Experts of a small language model: 15 layers, 8979 steps.
Below are experts of layer 5 (counted from 0) of a mixture-of-experts language model. Rows are named router (the router's row for the expert), gate (a neuron's input weights, with its number), up (a neuron's input weights, with its number), down (a neuron's output weights, with its number) and show model dimensions 0-63. Each number is 500 + 50 x the weight over its row's rms, rounded and kept within 0 to 999. Numbers have three digits each.
After each expert's rows: "raises" lists some tokens whose logits its average output raises strongly, later layers aside. This comes from a sample of Wikipedia text that the model never trained on.

# expert 20
router:580525422468548467490471571513522556487471591480554446524524596534481546519554452514478554503525555430594453501508513446476452365515498532440588639573532533478429503465494520582507490525471572
gate0:461480453483506569465607482428504462498548470513503505517506519643489493449529545539489458553484556529478476533510430466509477495499529555493483490503505531494444461514423494350442509488546483
up0:497487584513504494515410426461434563485455453542533428505467511558523530439543624461540574506574495512520566493455481486588489577477426469490499523534555503463488528479444469480451521500511458
down0:501629433467484475411528506472520450486532516520486523518480562530468473441539534464484490504568480572522547551538504508424555396516479511432516566494582488586448448516490519389477460531520529
gate1:554571531487507492444616432530532573496594510442609434555417519590491494504450555516467489461500564527494540500511514495448502437447474468543505452482481577485564510443601511551542522508584420
up1:524566512564550557498456628514459481431450438548475511392561524492517547481551399512443489505558547593566548458553454423505578498446548589433484422547516505504526526465423553533492517435546530
down1:427465583564491439489608448551420433590431452545581508482434437475507494578459513416489521544565529546502496500455510535494540588443444451481505512434564425564537461549450572501427525585586424
gate2:535519573569609541426465494503505467425479450419533501461498530577500451445423468479556507489536553576530467447509527424508561494528552541608409569469451549492546488488534540505522554427534516
up2:477486478433505463397449508523540460476568458474515570554545470462550412478380480421485513426575548437533559424381552459440530462508459517462452603555429489485575468562375559553467449534594474
down2:489503541555501501507456532544601492515449511556526551563458458524615496423448457620524487538426528596407524568517507429530508501482550556514456505534439389464523482505615513487447492482586436
gate3:528464507495477497469445536477439546480447578584408519498513409547507584563477565471489484475560484574482496335533496442456542477594504516495502396527523555500431479488466499590458380513494506
up3:508494524530453649481528433498537453500619530514523533577498404500438556478505409509623482519483461486436527534511500567539478443505460564401493578472504604528553540484527448405462498480490526
down3:503531452495511478486422540429530483536487399513540498482536572569528492488476491466472525409463428492409507469549508580579584472481570489406415536436476572501379443550438478502610480498439541
gate4:474552512627449593481496486422476547457511495547490443413410474472378562498608529547509594476446514430517508510498552534497464438591496495578532483518576495572455537492517456462531493533538479
up4:446503541359517477416422533552457647507557613432433519492537425431489465417484558477526451465491482540525543501518575440526400601498424602561453462489401470466560495524478535534509523515447430
down4:503429434557568621472493492471496498488457518484509540457528600471341572490556519545580500482400478429455481469400456484482463445520522456546512476567488498511466512472495585481540535481585517
raises: "-", ".", " and", "s", " (", "–"

# expert 10
router:497463469485557603571518510564533551576612529501623504573441489533372434520577496545441486540396395446535406542497504612500427483523511470491543411517472451406574484479564469496559545453428542
gate0:446460529537467548591448577564491512470470548549400476503545452490533460516502476500538556593542497524465492520525519515415528400516470494560480461469535505514494591467415527497518493542562436
up0:512501462551410511400516472506527503495508627509430558538379505411543462452540486486453573489589458417564471550433488501542615508474558434521477548521413497528470506592436519506527535541553458
down0:523531456511490510477504487525481523553446538539420578438486584609443445499469506512471463477445529501497490337488554479503414458446551562575469432524512465485498471483453471475394443548493537
gate1:476592499554507432482513412498438421570456467408518544453552442505475546548513453443495472450517487486562479449435471431513491464454434479560478438503568588436443428511442455512440486503488583
up1:516511557502472586458573572464473521425523482532496499452425414529529402383533502538526495484456546493428485472512617407633520502502472599585492471468537414499477553502581442403408598467520427
down1:546377529462568541450484515512571429464470448602563534499537546523459498495430629472575514461542505476521593484540371522399585436497520545468541492468492527612543513450424455499468449506466397
gate2:537511492441526490516437577613483446462555490454463499450493526459445547479396525515524629471561546460497485517507566510527657421504489543595428520568533551444454450536466563540575476489531493
up2:414509534501510440565424474474477496479445483484506475586451530434443534391526468514456543411421469529441469459564599472548461503411550478473575398505491514538491434636591486519467535468402500
down2:465463428598601475500606429458449622574565549469473480380538396575493566546486557496530562477521571505499526505513510577532506507485508530503458524449510451445473549487408518548499456475534540
gate3:551557478404427500438447442477570461572595474580403454442503395527523493416522502520542480467546469461544606505524484525544517483635491422582540486551570496431526429466564403519532567495487500
up3:567506480416470548510471522442562421611531464566483513513496522459493479538474550416427529513501498510499422443467505508493521562522463483527470403519570524484414505447454524570501522557506501
down3:596530528448451614483473544493509526582480522466499556418521395508420513443523530475504499459595502553527572465544527447536499519579484456581398446464542509425507532523546444543528484484547498
gate4:507543431440431467502537472495463349471513571439511499511471467571502487419481491498447491552546556571588533445415384496497414455540490486450534511529522495499554469411539543462465517492464463
up4:476547547514431517526431521447525425594526489484567481498406412492506409517458520565512550617452586506504591517520533528465466521479533529538463562552447509558537491503493489445511447539541485
down4:547498572524447562539453464454477627480485560431526408447469455405515574570462512501476507401314479506519490496513423497561442532503447435484521512549472466619469556547579495563530491538459464
raises: " though", " although", " while", " if", " when", " as"

# expert 11
router:455423528543566477465463494417429498554428446449490458608488476521497514521486477501497544480501498530490482453482513409466496485579592533463555555422516521551479478545563590412398497514523454
gate0:423441513542514466458515442494470498357386528536522449450546537472528502499480423521450514375545493454515449496597523443511562510566571531520511421439505412566564465478512518481499444517422584
up0:570507464437529557507467434467483533513349522498373563506478509492495547473433389582415444472484386448461569521553503602477527502537605518491498474528512564484441509543526558490596519556525450
down0:521500513522541526563501490406472489482507445494474489404581477565527455492528468559527548493441494535664557483454434446553433418470478493369557539490466481534541513505493492510503526563492459
gate1:400567542452454567564539420578435545453412431465515525563542500527476530553563453548405536454455486479399471471488575413425500529555490463479503521421499549367552490410571558429463519543490514
up1:517497558393516540439501473475492546522455465543501369488522466417532480563490335544492506455529455552483464557571479513565480528411450511533527500529458432498468508450490531464399570535497536
down1:485469502515586485535477576473604501399502507443491454459522544503528455553550564471468502431566540488518568474443509515396519480630463525378501510492469402499437528550407523489489525548548568
gate2:530522526457501483514485473544541456485483564498517461430494469496562448391465498541342484414468506541543562481511530431508527511551526429564450465546535521464534468579528511561501526520383582
up2:516490534556520529466518504481598512464592533499466497519582480473474479580458446522575515472463486522553476461509461505452479550493458500465558458589490561453458534512452496540446497409644584
down2:483477569569525515529533458441486423563479569473470457528522462543507467501541554676543459486515404415531536508510470531491535648544537486549477561520514428503545548460521546495493541480538591
gate3:535464502605570645434507521557479582520438497410395443542459438530467555485582564401590462499588451476542482509526506548493521519492448482482511539467541454428443437487543458499516464506484475
up3:457393566521553521551539561490558438449492469538506581472561415511507518507448472533536442607509531458439506457525406508487497506543430527471424446498554481506609600545553498550570489518466464
down3:515493504473451387538537478466498508397591524608550543418571498500540470410407515589535506521530528459465518541466484439504440497505498569486521482528527494544528496513363468490480507581389493
gate4:389572526517495507502592492581430417527501520463540462523521465421530374550500494482526562496488459509555493493462428517502517494463456508497446589485531516604525447572454497490496516528536467
up4:519525466508479528487510477494534534537538457410512437468444401489572475507509514569542464469465580424479554411506500587605440525539563443500462565532549495535550456588541519506449502555493612
down4:539510598530519494407441566504550404413430503563505556505557542512484431522537419474546501487422561452546584477480450490522452486455499440470490477523498448556459524448552514432540522502463565
raises: " (", ";", " —", "s", ".", " (1"

# expert 4
router:466593537464566481475414543470496437495493441464428472512539485565516489573504412504362404479506456467503418573514564395432499500506505508524581439529543552481526642511516540435459557440501462
gate0:553499516498479518487463436497456548460483543540511474636537552432521541440501562447614531508492439529552414558483569502497582491539577472476432482511495508468554470458471435415478489567468544
up0:584572493436504481431508472511503547560459495491589441448477492500543533489437473466585500500683542410529586502493528495434521516529537454409531508549497427296470494497572474487544455610467478
down0:508502512435522452496490470443511490418497568426413503423568567462556518503534514513460524485518472622457345483541537514485516481418488460564473515507549464586539555468488484611520463524409488
gate1:480529535530501494474482505485377488551493408417440484421445507554434505454417535462492371506448462460500462374467532468526481537551427406502476406438474486502500442538467587534514552439489432
up1:500524445529477540508509587401471558443457406456505506464478570552471422465442540539482576483451477525593531520495465534406463533506575432555460474437560539550501434445550617477444421445437533
down1:519487454509508593481478527518375507458527527558443518450375493432551508442481525506543532489653505581446456450542464510572477538457500452532467544523461480488513565499506469485414512501568491
gate2:449489501566554492504516507463452555500480438445440527543452498411449528525447563464468549516468519488522560519421472542432467528480548591508600456552512530535476538568463399495487475628419612
up2:488506493452558453485564531497437515556427539555548613538506487576440580533522531502497409549457523592591531449560484613549478445459482442555507497437464492549586393525446594517510515435474459
down2:519497561475520550543517467472458484509474533602522516538486534591427537484485477515584484482545463376483458508481493419525488459540462437606433571503509494532536463423539517461480554443544468
gate3:540576428527439481523481509498534589652490520499504449491541564522505559543565575651484451527470522419501474479521547489501448478524438413401555445494577525436465514460541495538500497496498581
up3:536566549440602451459488494564545525481516500503486537538436495476486530583514521540543436427581489434519512582492482434492524519501446473501517485421500461533507513515434506475588503397577445
down3:491583478515529398424539466481506599433501579484458509530501569464467427458465555432460560503497448524540442487482571547565511432512539566518551534569549447500438526406406420485479539473480414
gate4:543421509444465465471516518508524561429505519460390517468484560452456560507444455447627532504481553576500537545434487484548521536508463487539492479559478546523419461505500493585562533470518579
up4:479418473500460516501530516519530560548592467431500454529514526505473457413533533434546496488461455492479472525498449449488583491621460454389474536501579492468504489431481508471557500514435514
down4:427558557512545514563464509546515506537640524494527367479504504501391543502513553496489610415554432473529557467540490540587541445504437555493429471475511482544502454558491461526516555500472515
raises: "liga", "vin", " Party", " parties", " candidate", " votes"

# expert 0
router:488682432500501525442383573471567496511513497537479497474438576430532508489501529535414457516555477475501549509541476496506461484549510424517497399533458455482504472424509439520467548486516530
gate32:469516469465539432500418515483456517485562539575578502455472554526434398442483469450551531455489535540544570470547560350473470444404495523539600489513553449493562528475539522528466464586471468
up32:475534557539572490483511442443530576500470495473448521538451417427611457397447539534431508487553517560454476503484452532532517434544481611428417588452557517419495452509472514535511565484521500
down32:493478485442469508456449506435420548420538550483498530557513475402521465452482443442529507560539552463402546555623550438554541446362462549471440403595548470544505545580511473541455551548372522
gate33:558505539419439461515489517461469518437416515552545525586547482597403432497475542415490453567483478389453517506465537529510486521509549530503434503546520494386467453589482595415419529592395552
up33:512492468520566492377477477447510541437544452472530481510553549537429565483516518502548452408489467465515492480566437493425425554461523445579502551587438475495468488554409562510521484466575518
down33:544534500515438435537520529518509456471503447492440419455442508517513528565513515600498511522549499448419547529452511600505512549517492429406537424396589482389464556511528436513511488535466529
gate34:430432557508482510551485548510483420459552512515501469424590559480473549553506605447517489561515442504515592495637536501500481598488529415612475502483478549484580599465460435535450395567462495
up34:511473587488549443483483533547460547529497507554507540501518504431483493439520523560613430438537515588569399483506518493506533562528550566459494532487564489445556520601583456576584522504570410
down34:472512568526554454522550442450534532504580549552514456501498480457463555477391397512505487429444514377456499526515524444514459458475455505435484470477447601535617545455589566481471475516366503
gate35:613575521500504440512471512472428477503466489547472548482412611450436473474518518588464472534502428491497542427406508522566567521484415509529440463549467377560555486472498406540532471556444477
up35:537504506437461492579489528515543544454540480503374382530483492513527566507516490444536456478398575529462430511493535443550508496326514560502512574561529452490517513471555454422488540502512535
down35:554489473472480501484517450464494506448438559508521596514515426477521538459534571526498483556541570479441439375553526456595534617401485468512563508503538451546441456579459521492395519551500563
gate36:550504475485424492551440505547472551515519594414440554574562416486530358403573454469540565517488490414456642409565548620561467551468576507501521550535486533462496439460502439497564447477495522
up36:457599462457504482420529448469559490547532428521503496457509519500477562525507487461516465549500579507562531403540442565504478614505514365442475443488449397521488531530502437549490354561558513
down36:582495553459437501530437484515488493414481613450524515462480498566524576496457471553574548495469593530595605480453480512456510577466592485484467451486457491486509511552439448473449511503381579
raises: "ity", "ten", "ist", "ish", ".\"", "\"."

# expert 7
router:505491398558495481440530553493516462536579582538547472614487450597459433515530564501537557502546500422536536465553446532483402568467494512431472479598454565547540550460550543602614450462557469
gate0:616480562362574547511517486486555486471534439578491482619531542454563490572509441528479508558426456457530520482479535384509484591548562441522473574444489468475500551523499429466525449499405533
up0:529416535591531575535513597365423488521533484482465464547428509543528526404560532576498546463538498432562488484573485536447602513474580524442500505493496447509452484461451513529391427411489542
down0:490515567459540530636502510514635418515509430491564483525582506450518485414562490470485495523482505504584447547599553496534519493509581499533508469491468501508511404513468473446505437404509511
gate1:377479512521523469498613454509602543523448569555561479591478452537534492450484467438483576498542427497589451472482578533448608459456535470459468527491468478539569482491530512466492604531431532
up1:463554504464486524425433621470427442581453462520465482555569463481488488526462454537576414466542531487530470408548511576486495566453479437457536432480565538421562407492447487537456370534550445
down1:516486523484472390485458459503577539472537459579563466487486440491502464498531504388484570537471483476503497570535482392561497483572453616552526489500559472515400530559553480506541497526405511
gate2:439469444487406448576482549442490525462531500569380445513511468577500485501560497553584549519427520490430509442528500557542522604508586564398493490451553551524542517459500536525507548425421459
up2:509472622518499521487519456524552644521452555524471497428482478458511452558463394449597489456496460538485482515526561517492520519565474465504483441556460467497452421581533491472510432431481407
down2:522486511494540477450596378493556558549508462452498523553526461558590556488527485468473526453486433522560516554553556518511550523489455525574478439570452576599607471510449460386569457414490536
gate3:572457520515500477588582469539430493554560467529457411612528457452513490598469528541557532565506465612521491502517519560520464604595507501530519500469532449561476476483474457545569550480529490
up3:447456495526484520505497478577542502505529528505445538501422494522548449508483539527492562439517563442553510449476441446471383536443395509473538455429421535491514497548510575571497555488448443
down3:487431550483544540496514530466607545464443511400564470485475583514481380549481429485458376589439489559489593517540421537494568466505522422496491497529475486476496547469455534491445539520510608
gate4:487594533628566493601478497506510494508484486474594472480445536452473532524546468447532443562471473534467422445541428527529504520547530535607489460542505487585550549497470457496402534474515469
up4:497483486542476526529485434475539622443515452506491366484540456456492464471509608426512383506493599434438540459554507423457470529429541495461380464453449470507467627424432506429451469616451456
down4:473505492470563428442503464446449585519590468351549522436511487602541462499433553517463574463485540479528553453582467510506476464521553506400443466421530438473434426503467390534517454444537460
raises: " the", "tro", "ding"